Below are experts of layer 8 (counted from 0) of a mixture-of-experts language model. Rows are named router (the router's row for the expert), up (a neuron's input weights, with its number) and show model dimensions 0-127. Each number is 500 + 50 x the weight over its row's rms, rounded and kept within 0 to 999. Numbers have three digits each.
After each expert's rows: a language model's description of what the expert responds to. This comes from a sample of Wikipedia text that the model never trained on.

# expert 6
router:504502552479501515468423506484435520482487556579371597473485626512451455466502554468492543424472444393587497552488499545471502520453515458523427492505448473386419527484460615517480499476591518509488526484514520453453560438447468506512634587525541413464519489528486561475552498487492438511507485540538458542426456522437570494458392478516514501463567591588538556558500514509518594463476
up3:512493508553499537441524550472526516513560509530487522436596591505465494539552545435445507521531405497514409461505410591520469491436412443534490555538541506397452529458455584537511497504498541505556520595509482453484384486443475516495512582505607520479467495543534496460570499588451549545483418561505494463422496607475486463499564401632572540437566474585516531444491455485474565525477
up4:476486529452555534510469561566533362428493484503507458543462547404544443403475601490540439506459406522537513497432504469545587476494474563420362573542475456433463534483549558527478476564448481405516471519580547481571520459471502627469566584464513439496471564546501580489511531430496453494464468483527486554447464507492523392470517494577519528491504567504446438505509451410515534512546
up5:467563534500391472570484499493504532502617493535448544510511576516519557518515568589543507460473504528579535484520463552520450415501442492502547512524531539435449482560473414428461501444582545510601502437483546449544623514446427461499539499449447493475509465452552491439470505507474462533519425536489609459445495562534557514416562481522658469407563475471492542572521547523577600489482
up6:468469509430479516478499500450519413557540481489542566480398558499407505507443610532566471457600444389515443441460564481513458502515484566544450485411443442480488490525574557449476555471567447465522513540437539503508537555403467534526526490418447481567493424564450478485516506512562449540585416502524484493479539501457468491442467461460542540536543610526508505570536538517610485657477
up7:495499456456488473483536542490458502547459494537535520492567584504602475524567419523437465438437422484446501530518511529599470424489483496588557527536443518443495511439488481444543461469516490486453434547427471439556473532436531496610707544560471525456495513496446491468505463433426504462514505567544358564484473509466429481497526568553540514420558593473461553479560421521464504490525
up8:491534455428541511519461486477470545436462486463472530501454573477447502406397549478566514427485422481568475422503455490509481555460464438500416507496553431574523501432497496434429576439545617433550597441511587478480463480457559482578509550447486494464425498566513555453572625559445512473500535553489507469449475530424610584517434502556472547445501566569463499452508459499559553474497
up9:500469559460470491527472508337466484473503459588469574495479405480575518660498530456504577533404495455456575555480492550404633502484528478531461465475489522439513512462558550531415628449438500444472465504482563555426476468420538463514452502524477549487480508494419530475483445518455481482452557581518512537557525578493449435515521408522493524558517549495580559466545463468470508491538
up10:529411554495490488488457527545460525491541608524528448440507502431518450436481435477500512497506479480441563480584469442412468602584477512421570556633428424567453447509462570494446507450491465377511512497502539457429501594514468444547469479425590469502456501442501551461413472511537530458481446550571507482420527424524529441444488552533441510413489538462556519534436466523569574537485
up11:612462547521526516519493478462378533568517542482422484447560494434384487405539540464490555382519498476487457482524614458430607504470493546525438568514476543478534506552403504522511481492512547548497493538563531502495508544600432461474496501552539450551443521523374458495455380523517494456538534451497503561430485530491479563455477478477573454423558474535516585563499476539525572488402
up12:518620461539507449509413467454491621575505509540521574526481577470494411503455458473554570543526535521522537585483566563471531487451544489486430404513452534450472494521506549515547553601552550562478509391503475543504479500513427469440515479567526560500464634518432512516561493435396464525485531492451414557525477630542560465513472473511465482511465530487575472486485493487556629538450
up13:484439543509518602543518522429489458486555586612434459544462495512511428510466499510519576453504487516498504484497402556521549511447614536524439506509381552498459505497471511404587405455424454529598429533563470521472532436434467529448537553437596485487558458515490523590459632436511503456483510535531477534450514578502506555537484515533439445532408534548536506517464512443569494431438
up14:473505541521592463465497533556493493524503495627451578477495544508455440466473459554477555417539442509535528454503503487490480484540448539597440465474500410541449551449423653495415438487609405462600520455520545453487465395408508495501506532504540490386538469550486461524528454486472537559524510385539425488583485479532476482526445491462502517539501429560419482541520552493474429567542
up15:481428510456490525545524447490491599623446515563510513503603577544575547478468477579587520447508504536553412589507465469410448505430522477503465486551584470521525481463459522480553512478527567490510549546586475390438555430419448437426523426558542526443472448474541420442549570500446450529567570480454440526563500502457503487483465573561529494438477566509445521565456470572563494461508
up16:410431400440513530457482475519492596471522488504494492504580491592485499519455493540429508535564422481520480504475409512447497473473488459483511525572504594515450559532553467408560495536648494410545525525499511445487610506506543420484502544525610501465497571503579618472517563482573578482480414585432432527452483495455489488526468535441491501463595473568527507441476439563549565513485
up17:558623444477513466483490519430452582455515487520448389488613468502382484466425602408453540394437534580524526517458457557512513491537459500423462495605468551474541557518504542476477567521488417492474498409550456503480409412443483433470567532468509495421556519493516465531451435503497520458546541523519483448562569546572460564518473504481441518561457541474529532586494527464514572445474
up18:518496494494558489492519419462414499498577516489509459478518481472484521489533540355443497525471452450467447452576494555464460566404444475466559401441402452488592442509560469563508437584498456446341495414512432546458500405482488460466496481512513528471576553591421492509440499511535463398485503522517436553515563500499552415486468470449468494566499569460454465487460470484448567458432
up19:506578409453477441492546566488486498433536545464653533414483422623460463463434516531547511475531427419592471560493523525454485480427474453458518505433525493488490485508400500539456539498415493460550507495506511442456484592496540502528514468496538582454384433536651518534507520419495461560559528465479471459510507492467431471486610581506489545520491491562486478550530523445391495504468
Mid-word pieces of non-English names and scripts, such as Jordan, Jensen, Kunze, plus Thai, Greek and Chinese byte fragments.

# expert 41
router:558520489502499504526489423628535463463472591496483508501482570448478558547438468519489504481485469493540493458556541535450621507457508471507512500501465424484516462315517526453548485476481375473521597426483436475384545469436485538508542507606494401420565524504530533463570497489476466503580506516494484513481483492493504380579444477523413502579556514616546555498529504548457514452474
up1:497461479388527392479527510454442600502452555474525479541558466523438496512465524488536498434381564517476471519488460409502580529523514467513509465512520418521460562467403545481526457509491463549603504480547512488489517523432515523468494460420460531436551463574482479525597576503506382528473518423530546531540417535570560431452517456571531545459420479488542539450465548502397420377434
up2:581484426510493422539534536493515491484566617557554460467495574473454454492502436462467443483507429435453490579475546537519407482502577537471530526516475523502468412457533509607590561516494434511510499470494482545380511526395512575479476494491503509468539472609515482556483568459428567511406582497408454497526523505440583449497543517481577590511559462527451376472562514457531436486447
up3:514452427493502461473552459455503498513494424432479421452450525468528472549422514476495547586468372586568486456532562446404529488439479431544597558531567497424524431435476496476529473561542589480482502529462572539482459472433448588505452516417493484521492564397533554507420486541522514448499632597505482409465496581502429490586510512477512527515616530466481436485515547488475505514491
up4:484470429512507500429405461459480508479463493395502468487467397482487569507503433540399530545400517550467497545553589424455534558487382585544461431501445523418495428497465513475429539489508502494534539485478471456524376546510513469491541515520492457418449489520571524473527541443489631430510544624508518486497519501561455435462538442463420432537522552597579447498519523488447568475499
up5:476522471505572419454473419499588472499595570523491513505505487459554454514546477527474415602479477470502445429491473467493463428454517476444401550400440465408526542480537491528454549480337540534508502495487434513522476395514456464563444509495556488466426638478498571586515506529437533450462510401361498508509472517452532471557450527588543522529528460470498472484534440443474499534498
up6:465598523503497462478560515596473391596445490531579556496558498520464428565566524495522588475467478491537539543509504581508463532514537534588540592424456540531629539440419441509535579444527524506572536380524483442481509547540471478518372461413487553473526545498486532469463466473549488547505500467525494517541438457565609443396520493534535490449548557493563501577520500504525480563525
up7:490603525452602359513519543537531509521514472574458499606480465487458429504503501585479588492459510457550485453505503419470447464360422539589473482484521446541541515537497502483519482523524484420520502449585477435462537559481675513537553487503530457543553547478575519490487489419451482579468434458540472541438499456519580554434462493542441448462458429565486438534524520548510523489456
up8:542496611438499436505503533496512553485476600382585565411534441475455519498425426432515500530498544539490522564422540451570546565499458515434480513570471487495532479421448522487515428424516548488391505500463497510495528442500471512553504518593425445534577499481458365507511514547406520548407509470405533472519524556521593474477497476561497532463407479541529553464426471570419469478475
up9:564513519488492474469527565490577530540448468482607550522441505527469468531503461516459451432565489445536492462506486397441519604619435496507477524484457550458567495473516478551517542488456488547556416494628516503406514419500475452502524555454409542571517444487490395559524494469455417520545476571483385505422571455565538451568406500525612445537471487496466548530565466458498512424489
up10:477492555540536613571517472518513493453568543584497541558591545436565404553541484597458519499543629491537457452395447489540515427558543427510543513447510487496487497511546544566540494463518543444526520452541438580436490533420502474532539436569447439439391489556563498467546454491423510449491522498578462571410494459479463486498536463403598533525533493553549522499449467529434544531544
up11:562453577479585538471470500480530603491571536475478521517550412523569608506574429488534455448564473489534450386485462435625456483473396427497534470510520482531414417545466455509536454474497525467506556470522488453479436489485507558499540575534590532497531519489479486510385520541524458486463354520529458489566572493530462483514509502527411515427495512559474483506558519494489591469636
up12:581509498498457462442493431451567561433475562558527556533453556457451563503558551457518467546494521504534489575504516503406425521555528449524504583420449516422497458517569433529505502481499375495524415423437415469492524396454432515563543534488636582495505438486519515555532456637536525453446554423392460458485531561541455527532515449528480467561492499557524490491482466476540558461495
up13:509401565533479463565490594518583488362460490536464468500615532496506490501509463596404468504517573459525469494468522487508502511421502471468530412507549505436468512434540521395568525457568463431445488516512572469526556543480539557510513504456513438548501390420529500437537541537600486442585546440477420558482496412507406493623473461491491520452457521559480528538460435561541481510542
up14:479563548478549533527548510506503474544404440493476423582528433506439380557468438529476490564483470465518486494506426436473370474579486496491440518425527487558514521520459578514511599515460513496588437526443498553523543425558495519482481480503540421602481499514476453505524625540612496599486526583508491465527507560491495452543408526486429499404567521507543580493536612424513512503489
up15:624415545548455527516432416554565457417445493529481477495467453506458517453564451478479432437459516516510523498473572531567504511430563484593546440533444464475480428542543386550534468405476458497575498480481509425538425467467446523478549397480567458476573536475514463415545509484415571499522520418491566512506566595420528538497418494442454509590502504448508446481450509537515528467596
up16:498480505445486520540503423469426462451443502439465597387571454434556459562470502452480501546533524563516587540484497463582564579514545479534532451525596535460459529509529479423402542508553416520464449552499503518573518566472500508494548542578547570437559496465500469565531491498467525437523516383480501420439536533517544553418547551468459408555391466495473530480477556503550553522363
up17:455511477522435529508468499465498507486506412492590611418434526458558366535502559581545510502509465534413568463437436494518448490589394540534510449475529475459521497462452486484474453482473500537459467562457519545564390555613500500414523426451581418421480462624445551400428477482594460551562477497462516465540496477512465542520570515499532468459503526461531450534498468496465507550438
Commas, periods and connectives ending an introductory phrase or opening a clause, such as which, where, when, However, At this point.

# expert 3
router:512520507517486547460511478530504456560510545549480484500488484504512474592496538501434547504502445513500352385517615535456537472458515476475469593509489442438465534479517506464503490577482491507515502456459481470482582516466488543516499514557522486475499434432470576455593495364500497479523508511529498579336400513470555489479478379610487512530539494539488614504512494496542517421332
up3:511428611547526675506472492550491499461504465477504427451523479542520508536480549431542500523537560501530471519584433500377469497439531519410510558432467473541448467496536530469584484472597501450459473530514438490526460520508524533555630615534517474582490565499542557501503491486516457513539493523565469588498456450456546521547579505484425463479494460527462642490480412484458416424490
up4:555574588473425466482517526503429473373446474444424490524488438583489530552550559374504555437533461471485495566528530477520508543478510523502500538558436482517521490458520558528488557462411482490519481555372412490444424460490455448480542483431551479441442518460471391558474416556454494456466445416423431457525532487442492557511364546462496631491475480466485493441487502479469504484493
up5:409461494491519456420575384503449602470476537580533545480518551532608574516462431539460598548558419495475443449519451487603458520583502541405473426431530477513454487510379532466490482519431458439540484433544486527485496463484438490595444513569439529525496502508483520454485526451492549519574565497529404477499470480473467393486546583584545527448477492522516538575546505428543535494508
up6:521619608524487454492427448485476480524404536496534550507469387508530649551532445458491485564502511496462534531593485532411527562507486442554465497451540496520433494485607461543526414449527584488523417442398479486537415457573506440411562430542490463546550545486494489460485489504533496510525507545547484606408555464452457416509451454525446488587480523505511509540441462556466508530488
up7:452475481449522501513582570490445463557514552421419521521419494545397450550455504534473584411522532444569501525607521486507422450455527495498540499550419517460452436533480429505471555409478525503493498419518497481474510436464515464598494617471509550446576510448494503508540503599506523487452489498421400505485494498530569554421479550503484547407421452551618426470556562437425518502471
up8:445509495463428541414483547535417519553512573524431545493547501495454423471599446595472541483495520483493491488569461500431483546478562533529499546469582543512540552542366621524492404489486472483505493501547593385495488543458442438470491533572529466526493505463416457504397507514497492503517605486512548507492550487572481518548592423447505516503472448562522402375476486532579546461450
up9:504545475495540495489398520473519479581571455548433536463512591486640488562521566500604558553456478532510432521484579450576520446596480433638496532546470489481509586423503552561477505525517492518485478443491440521560497508516501479482479445565564448516541581421426472443516440391472402571552528449533434508533497519394470494456467529504575503469529476452483505558548547431441488510537
up10:572458473508447431434540625565485577503450479399484455515398517524521523453532493490545513482533439569540437436581464490464514540450518456573533507518586550439445526467464556461589441525488449498464583470450546447398467557449496539490491474502490467518429518513583483472490501521430511472575572496514427563429492468426478516473428444608454462493539456593522493488538491455519554352454
up11:516586382518578492526546477529481580446480500540600515461503541344522510481441459529402586568528532547595557474531524447462458488454461521569547519520518549510557458489496496521454455605451446492483428445489534535446526458464541520627550470502514552486470582467528492442556492457531543531605486582486623426581530580497493451545546536466517436494516474552527532525543495458439493525506
up12:504491408559490519514556518514583503493416548480447564421515451534507536438487435460419447507510587549478460551560544484571561515545405524450501468515553470497463455491452467436513457569493473507492450510437464549441499470547475538562559540456405503455538559464457425599568483442538531553518565491616520581518445537452575495534492397392514532490521453523574559522420390480546469480582
up13:492515576591507637575500469549459474478524612509431423467506443481506444500575488494543468500514482523432507498533529429457496593506577520433427446523499607500483561601567514526545542448486451481508441517451526462534511479562581477510533553483494429379487575510553502565505369523453441501528560450572445428547568466505477412527496491472614484505578518480494530515544469425534490488507
up14:466587600537507423540459563451493472480492414528521525528455438488520560554474414564603503521458494550549492538533400513478489512500463441555422598498596556487455461547528463467526549467448496386481450447564431596535562633489568446461468462538603491511483424533514491559526469475505561526491449542497530489512549503390470494547498512539513527523537502566470551398505583505477600491515
up15:497476492539517580526489514463482485462458483437447458472635476506525461437373515485544570463486513569529609557473449527529487480471477581437390463425455548504578505490506514422557530442529465473397448551493495485486556468528561443518456572488495527431488558506432492509515472482565593594383514579595519499471550542548551461494448466453521471541484494529529561557420434530485559612526
up16:511511430579517565470468547565533497479448509494519558467531452574519574450531481517443489484504520482499557444393553479466519464525467541453542427463641485429499577428461581425387525504532550575509507513466541512471590437449444584506447512538517610518471532575459468566487614463506474449496572536639500577494536476513511549581445512488598504465494490568525512509575493496467488438470
up17:521506510565462504534463435525449417461557565564454341532469525502545453500423418542586456441566415556464562550358458581452450506472575507513486543455459547486531496464552451496580530453526473538492489524596577491542515505425491456489532400497501515511500469452608529510492542501514509462485544518501540487443491441464486355572465568514455548560582458505497556449519486484466476525572
up18:494506508483521475495411477531566438512530476488462540533404472513516346554553428581471522448579546522522533474521409521506628479488510604501564445480521537488453501566520448578419526516516499495502557476522470535450517496517556522484494454517454432481422485500479429424518494635544498413459447485430449493540503397542515437544516510410390452474443488562552575429522500394476499495522
up19:520511458412561522539567444516531566499480529527443459583435479531487366516515530582519571546477398500566472425548545530467477523517492460505494415538513517518500470486504488549497494421430480544514509406464591486371554541463551515494530455538441412565536555500545494381536531501551482469439504507532539435513498385477437488414555464537569547397529559418457505445477458446500569562480
Line breaks ending paragraphs, table rows and infobox lines, plus wiki header markers like ==, ===, and |---| table separators.

# expert 45
router:506525547524417545482510475484485478556398535520482542461451482492527547490524426607431508476489425467559493477516618526388609470502492496480510613532479481577434516481489538526515580498547452517446557353513517490507451466462439483608490486506510488514500374523472655509486429529486446493511497514617531541406485508544497431542495511549470540523552432501535518524527550521576568553470
up1:443550434510489541493537479456566470557529554487567508460468514537606466504456375512523574421558415428605525345504428505551528485496537528458450567538403540626497462630441569434503562593449446501514496529589485473502526432524516407551424595482529480517462457526474559539490493504454481496529476523489494504486502455471533492579533485485447476569515466507500495522544483407507481489477
up2:503510481558502550502515434543561481486479522513459529521455431460438495576514595508490496463463541539566476443458543438523548510402516578592510487444477491576462596503491533446411527549491542497541571539509598581474549429596467444444481507520551492501543450480468625466484503486580474536495455468523485587432528533530607562529528483475468566449607498589529373576512470469553482565429
up3:492462489584590573522527444475487446532406537444497480419514380481514427483473504515497511473530442506522507500530500468461512497404455573438426458471486472471456514429446484548446436518468454598502383456547617505530487548465532486492451509584546485409516519569455449457531464523487531603469496374542397492452475459458553389498518487550494401418459536548514453575506485515484553543529
up4:437523530468522552545498539455475436545371572534511566509524466500392604469514514505565603453458499586515507366456449497490518509550517534457440523540500527557473446563478444632581459516511464502529605439374513516488548482456497470569473493542524497484553520460510559524548538515569418519431527475474512495394483526546494450432526572537547530472473560619540488490480561465527498522569
up5:435448537601424427461502501515445575518461453487559525447551419465451498530589405505464478437491476411517459440501519565496586482451519481495547547517553446482528547502467494480646606449493450468478458456446592425533541475561542478493446430552509429487566551451440478546438477593513508516479438512499498561484428559603437504516466449511547541493505465552436450553574499423461500516418
up6:508516539483484557555542487480513437449515508508371469450514518531526509497540457471420499500539433471485596440574536451534399542472563550524523406375460464584421419551466476548523589609468425503496462461536519516412434501502477466403448572497500455440522427531490485563509531507438475440540515541567553444413490458539553412492477545524478579575457524536535444578551455505447450505515
up7:346507492528459556457395589511544428571578500417452546488442523558425492489453515602435558479479504478523450494516629541470509482557396519503447459530444505525479572515547482489486503490538439508460529482535508482494536446457584506562558501403506473512516425417417424584496498505544545542427474519519536420444491524559503529525505425550587497520540452552475494507426484513516571612532
up8:470509460573575534569474542522523500542526545616616536545412467430549459445545477444379579424537472492555456492489498494540423532473540490493436558499524421424480517460552497593380465438575549511544501412547464436503461486489442542493513533550468505535497496527512589514568542582555528553462526559450545489382522524418548488547533521527538584462526545541572480505435494477543560509531
up9:398497543498443483448464478403498390544419593507455456477499394553400484593530488527588593514430423522557537519471532589405536519483515479507564491495513504545517503485446508447568480471485468453562490506463525525580487419507465494451599504514541557468518432500484481505458374505477479441403529515508495496400506487485420434457528502425510481597511490559521504433548466607557511496466
up10:522520512598480467457585453548578596495401456525511449532515505577477549485430451426443471412514597438427466569531476541498567437526476513518493469497480494474423477434439594548511428537523553545478561424499491442517427512461588494455455538574506524572431489494438438443462479624491503550564471466466583529517491533476535498549536501513508549543505498438592535568574473540484575558414
up11:445544513560458443588537539534537461544491429495519572425441474466471418461535566569398544618518464546548456596480537558508535506507512432446408506497454491472493429543474489526550456503538518517512441450478551622413515481488562508566557519493412517442496485467488554457542563612458486461596543574470494483468546568564465460578495555497423482506576458538556486456545512587458479563446
up12:436462525489553501451493496495527562561502550474395489440445419565506599580438450497556501456415426527507450467462470471564585536468549445428581541557468467598541508467516576425515579458538391601562549432506418587526508476488490529469508460441482500512510492393471535483540480509606527454484467492530509491564599527543541461457494562493403491501560536556537479427482523507468502571442
up13:524461563572390425506565490417449482481525426508499494390453421477499549516407538530469467517492528517518501516531537527450426467497486469474524583521548509545516595492607429508496503553636552477552571422472533458545487442497456451531516405406556476425531515415535504506448457506471525474485517549469417531501565487554467501594407530552504419520446591534461458525499590502562490573471
up14:531601477443525552500432510530444492615504522434439444466568513462600539522476514475515512423522471507455525479560564544409494516508436517481416483579501559537500529503515558516397543410540522540490510501609509449481554436467415483537557536520572500534479457445515532460503500475542450422499434494527506478606493473533500518497434447543618577452420543478452407472564577369482504510571
up15:520467506522497523565600490452536432524475474431487574507449556528505427580563562537513393435506474415533455472616544616515541476513487509466587560595402515505490506535479478534490419471465431366503523441467511481467493459528426508489551471483497577504627563481420535518490501545500522434550429504545492510454511536542503519424471530507508602490529599499553567581512485455512499576445
up16:544437474403448479481499519510560513502489502485539539440482574488551574506574606468483531459513486613518478509586491464496522574401552422447515548432496465622524533558559566537573511455510475462579482522520524604537506495432559424537503497561482516378577501507434477498483456632523484431566498543582509519490419460522534619521494500452488550497433439509528538515433519470550499429494
up17:453535479499448613437477544467589484441459450531530577505440417511487544508467537434510527512458450564531518512512577491473407539583524576485549548518518486484515614463479504511541486510541477444439480452513398501496484500495459484575415515549615521444433588518494484507469433558508525503451385468509541422499553605476435501616508537542462524545523467532438402580441541411428506483457
Inner or final pieces of foreign names and compounds, such as Raek-w-on, taek-w-ondo, saw-mill, Vladivost-ok, -ski, -kov, -burg.

# expert 0
router:578562482498469542449489487489517481578502542535467496487448493514465589521354493601465528458483369502560451525481580519535626508433536492424479505580542485441490519461500530447571499537497516527465593403544484504498608417488485539485506660517493462482451403501518538409506481446542519530485557510582522566473498517501491456519428449529431502464590531528443501534506525552583563508488
up0:512415532482498584573399522484478476537473560574574460449426446472520522489489453487468547479501406538411556488392469573451528531445490448421427506451478538461519464530600493518507532437434523532425566511483505460498427512526495500422366538511475488431450566518534499499520442486455483466492525418529428547455445393519516480562513512486429487401612462479439535473570500492544433490597
up1:595445584382517417553407478529554388541521448539538516489542474483426476539432542585520423525434575559505534501463524432580520524511495578546439523508448442488537472487604510499583492496487506500541470542510494510438456437524527426493442464497465459504390425456479466481508464530571557531451464485542516518454475540499496450389444576510418511531386520554436465503476481606498575467512
up2:431501341551468531458499510476440530450449555422474498444582467443508544480454578504499581525534485523471513490501590480546557510448532531451505572462531486445467551480443552409483497612473508540508551458477573438500540467500454439542591552568450563452493494433473502499603607474477564539495599538533491563524473584534497526430485489498470460455519549545475578485429457548592511543388
up3:440440492471562490391560502488467533447433472498404493509480529445453482448410563508534460521498493490564410592563551390472488405489573540484420496548499499401483484489469486530495538491502511473437527385555519423412595491468503517456528508443428457568384440416512532498514449569579457579488588507618562421519502475539500498458471553513492443487430550511486519473485511489541538516467
up4:487585469540510539584483452502516466512573501517566425611564508453460373522548479474462498565561518540529496455410569514415467596480561520432509542417502432457462524579465452461469516534407521518541537607462507501508480499534598441547462536442471509525574561510517459477457458563518448480488398524584514504568470455524560479495455510480513478453486445445533623532480519482439446417398
up5:527458491488517534472479521442510476564543556450508574542491438534513513548387479544436487421463576471519533568441426544547496553488497474507538510543514578425493499549429489458557520523576460468471605550477497551514500456537496568463445537553395430497448327517469453503612458495542472438489479484516487549481481576447506518579370485375565424448515491547467511523497445588488527462477
up6:454497488474482448485527395513497531458553496574522546504518452481479499421484641516472438493537431456556509589593492582659536497428560526504501580412428405471493536383541517415456464516514556420458491452545548534506475547591482544532529470479490447488509428499462456449524506534573531561490530502529543544462459539526572515545493562504500587485508553497486380469507570534468411514500
up7:512522514507480500547442533474467436471577438492464457470545500559480492462479505525455448550622539425507536495433596551411593454499501470500507480398494535470446476507540558418518534540475460547462542611559541450474514422421639464475463560377557488463489572502515562537452549462521428562462583581545485506509478480495493417394549484479432394547511448469488520507510484481514544414506
up8:488498536431471532509547476518457481583569622568565484570577457420571490489555541488475463585512527538538476433513500436479513476471412655450552533488500497472507489506528549511470406449470408541570414519484536528496415466485509427484495481443474546485463551483487496446431528411433412449432548478523540493467447463434427500426501556533463508531583480557405531449442563424528433526539
up9:571488491504494454568540439550509526430533476475522518446553481458579522408508554516509549504553511427556489458471646417396573506495452526541523477464444395563529489527525590548420489553526541571442409495460505489460529353471569521547538428464484549528497572514461504523468436411535478530488483498533433484495500503468404495464524505465579487554523543556471575482457552544615484582471
up10:487554508472541407510496376575570482560485474553429488561489510516507477466499475576521427408558467543602525460460434490460549517447536566596497545544493496483419487527570559403549449499462484602513583536469428536399523512411548457443442589551491492553450527474567543490587508500524555497441535541454453499500502561502490425537423433494473458456580562516405477444494503557522515504551
up11:476509529495520418419463508541507572416459584579408458526463481431564568580415502490376442531525465438417513453560475554562524526587465435521531471440524537501472504496507458470476498580580539368582499499486517552525591402495417474534550496492509527500535394483488502455529469499416533541495456504512556548513541555465484409496424457440476497480401534594498490464496519466558538532525
up12:451555558510463554478487485421477442532428487502509505488495400441446487476423511620496535489529480558485462573566493511587496508489584561489490541461495480383498584398571570541501539526586468568542501537497512466454577408498458523446531547575548493498407578513441437392514479504466522566437477429560504430385562493553505532467434518576417520492529436568476508560529474479520528526491
up13:446597543518589467479507450491526518557476476492524539539508553440497494486512486553590489504541356478489480432489531515466498494465536524463541520457449452421621512443542465482535499470510560554494572474507549495445552385597506507369593437505544548412476503487553508552523514513514465450524553526499437462430545441457442485534527452480611494533501591537570374548454443593543489445466
up14:510628465455421455430460411455618477549495504587549495530521470469512478445522496553432540414477477511535514496467489486465489527573496520474496522445516473446585486508518422489510516484418381536547502454527433531517469517483534515494436580534542465536433367465539452387441383494558546358575458440530464465532553550505462520481495505559484552519564478559446431508499494437499574495483
up15:504567492454468465503608563532521515519428486476497456456483507536383504429520556551428498511480576488516450516406524497586581544456442487522461484604528452503486556550423575513439504481476462466483583482537481428489535509391473433454604469423564484539382395447521515439529543502467496510566589530504457446516579495451498507484530531541510487383598473431493576573496515546537503467490
up16:552533418505518443417561501405522478534554573505455435487444450491512392559469424484539388435478478563488488481479513521507473501490504531468446485587519528510501496504356419441537431489495455534583481518477524457546503464491460508432580618495513458554519506494545568390445479557545526563525487517479511523504552504485534484462348535556403440547546415504431425505515493557575526449508
Tokens right after a person's name in lists and biographies: opening parentheses, nickname quotes, possessive 's, and verbs like wrote, served, resigned.

# expert 2
router:619565472450459515364595542541453494379371532465356506447469564554455621523497474527522519471481472448575437528499580551523585521471506473464493515588570484508448529491506557523518536542568512507461514489563405483462542474458470505498469533483478455517502442483537615539531457440489480547490519547531500555445452483464571492547481424518480535481543493466464582538511537601494522486435
up0:488550537398506452535583568535462539423585458471433573471547499509590553559577492480461556535433567503577566438577572462491563453476451504489491496518583442467521428470516442515544544520525458459407446456523495507506500564486479494414485422499519431513486501418541495445549486483431483588391498471511495531579450433521474444493453545594418622496415494579528515439498536474542504465470
up1:461538499512468496522594538553425496566440475521361480496510579453551483535509572531427490495565519528437467542524444528518410505500420600477484495486460421491514480516448453436404545581535475471463509515425585521350617523484513522471589514436501525499529380487502444517427433450535451521526532563506447512485545439564496568443596410521541464503494455558475497485460500540528514533445
up2:576504455520545503418472593495496564423554509536423542520437511452479510470454509466469593403370502407493475515551536505526490404531490536520458423548457483417455496490461525391432405406437550496426468529547505516492521436479430510428560491541420594455531428487514510461482518488547482462495549413428474545449550582486500495457458442507519452494488534541398448572511556523425467537472
up3:466511563480449567470503536534501562344578540470551500519446420492485458538524438537499508462470461514476415536497482466497445527463528469479467521528540419520489517534563575482405515496561525452537521430513505540481579565453562503519481514497560561518551394578515517380505550551585497458433446405590508492444537516544520509461397498482636425461521500579485569525567498412439454491462
up4:522582366526523492501508580384453454364483516463508515448524510516514507516466484502442429511446461554539479538492442494516469563455469441510492475494542494540432542404403489537508536528458453540536432602516581455409542492483434575463507529564558571534509559570512575480515391541496460521508442548536594524473560524501497601576496422526552505554530440558517396442469469541498488531456
up5:467498495528501499518517545530399568387559540466443484420541611528558513505538502490483446531487409483404503476546565486519503473521399521500437454399616416520423470453533462521542547573579475508483548448476478481495449431484451594486482459615501517515473478449448473597473492406506479472490516489496483609518589508456468497469488391554445446399457520530474527428449536472455458531516
up6:528470485522544467484409369383475421430511456551506514500487531500534576478437624554452488497590442572459475466486541551459406494490460486457492521517582448543544506424479468529449490518483485460595582484576552490451444439434500485501462396531471488448465464450574560450459539466448420574534571557527458561501446488493585587560524529461521575527528586497506552523442472534556509469508
up7:511462532394471580462484488436551525514459490462482524425436505378540527453545470577535614587546443490540549506428487446493482539491527546368526500592527565452557484541525457544452531521517536437452513398433403398447533559546527413519438522522480503505510501491469563508459457454476550483568517554549516502444544560388423530470549528572498434523532523490433480468432409511541504503474
up8:614507422452488505423570572536461515458490483458461516633527504569481573565483574523503536439474501540446450449524542528559561516585496487418545455497515516469486500474461495543486510545589463491526572482610478454481488475468486467574413535484511526587470374461563576523532497441436526539504603587514478570500526602602561547484538524494515533399580534463463460470535462538503510461445
up9:505646494434537489540520564524452473517505447479418512507545530597517348591491552496533484482445471543515473536514523502454638490557525444499553610559500469567538509466475501485462388488558487493547526491493470492453522446535546498535521508564353483511508489439420503623451455562481512493504439532568568418477541460507471429517475457428512505581520461538528498487474493594470574487470
up10:606515430469559453424581534450538514371404475493461489419523417489468568572496440496468435408453534545497428509552528489540467467460533453438540454473570476528525507479524496592530443512459463403480508568561491516530575351594473411400400534467543573487500517525437426474462539513521467506533470421533458459486488534513591444553477492455503493538461527547524457474505501515524478514453
up11:592506477456354554520514617562481486445558448465529502462414458544531542498516497511479517519491511480525492531492576537517493502511541455570539481494543488534548567411611480595466463493453534532605586465610522588540507468485484447562436530456516496446488554583564535528552511451562514598505475496395440487475474489587545533420395459500532457459534516471540496562502486488509576461400
up12:568438534522523500578577490575516456517486536488534510418539478510487466517538507515522500530520559509536430565454545540633464359541502537551519415501520431485468541542394353433570508464498476525516469506486540465454617477501468548479506544517397447546511474523474481530487486536528518506545463499463547496533480421430504506454462583473462466416530495487419548506599524516485321512444
up13:469537500503594499524454422549439444509462563484488567593414450617563564437530458521470508453481563543506487503497518476509498520534474553506444518617505467500479476561551453465458558594446469461500460462474529490532554520532597506431532636582507480470601439588468589563589483455470492482505571526542530548558559455385448479522522473492522539445505550484437389454451529509534510511549
up14:490601614337541501504500415507529507450385561487412472455491465534513477529439518435484554488579493573523479497512464437502507596432511603535540429466462527511455477482508449583492554510501537488534505479575485561516539509417511478505527579518484469537554440530604517421451491552542538598576427487549503543485483479529541510540451628500506508477448385469556491466458548555500535513490
up15:565498535484444502434471464526546594548462537451488548380374499487507515565489608521454425488442500432484607640501575508419511598482483526506428480490493513478543547573539499497431530520524522510467510440479502461473525508547436465509487468475449585541586414501555496509576508453530539538582503492565500501411500513476515576512516494474517416482485518563530439434361542422444490477446
up16:476611470482444510395476562475406426494469426429471489500465457442491604496537510469534505482568483415488472503602467528527495483463550541478470484491457531470477532428535471472468512463504545516510486492513501597478484495518540421522512532695434520506498465505532517473621511471521481536600474491500536548521577615562538554596496449617472498430532483548510503506396443568510569496540
Word pieces inside rare proper names, mostly Latin species epithets in taxonomy synonym lists, such as granad-ensis, haye-si, styl-ata.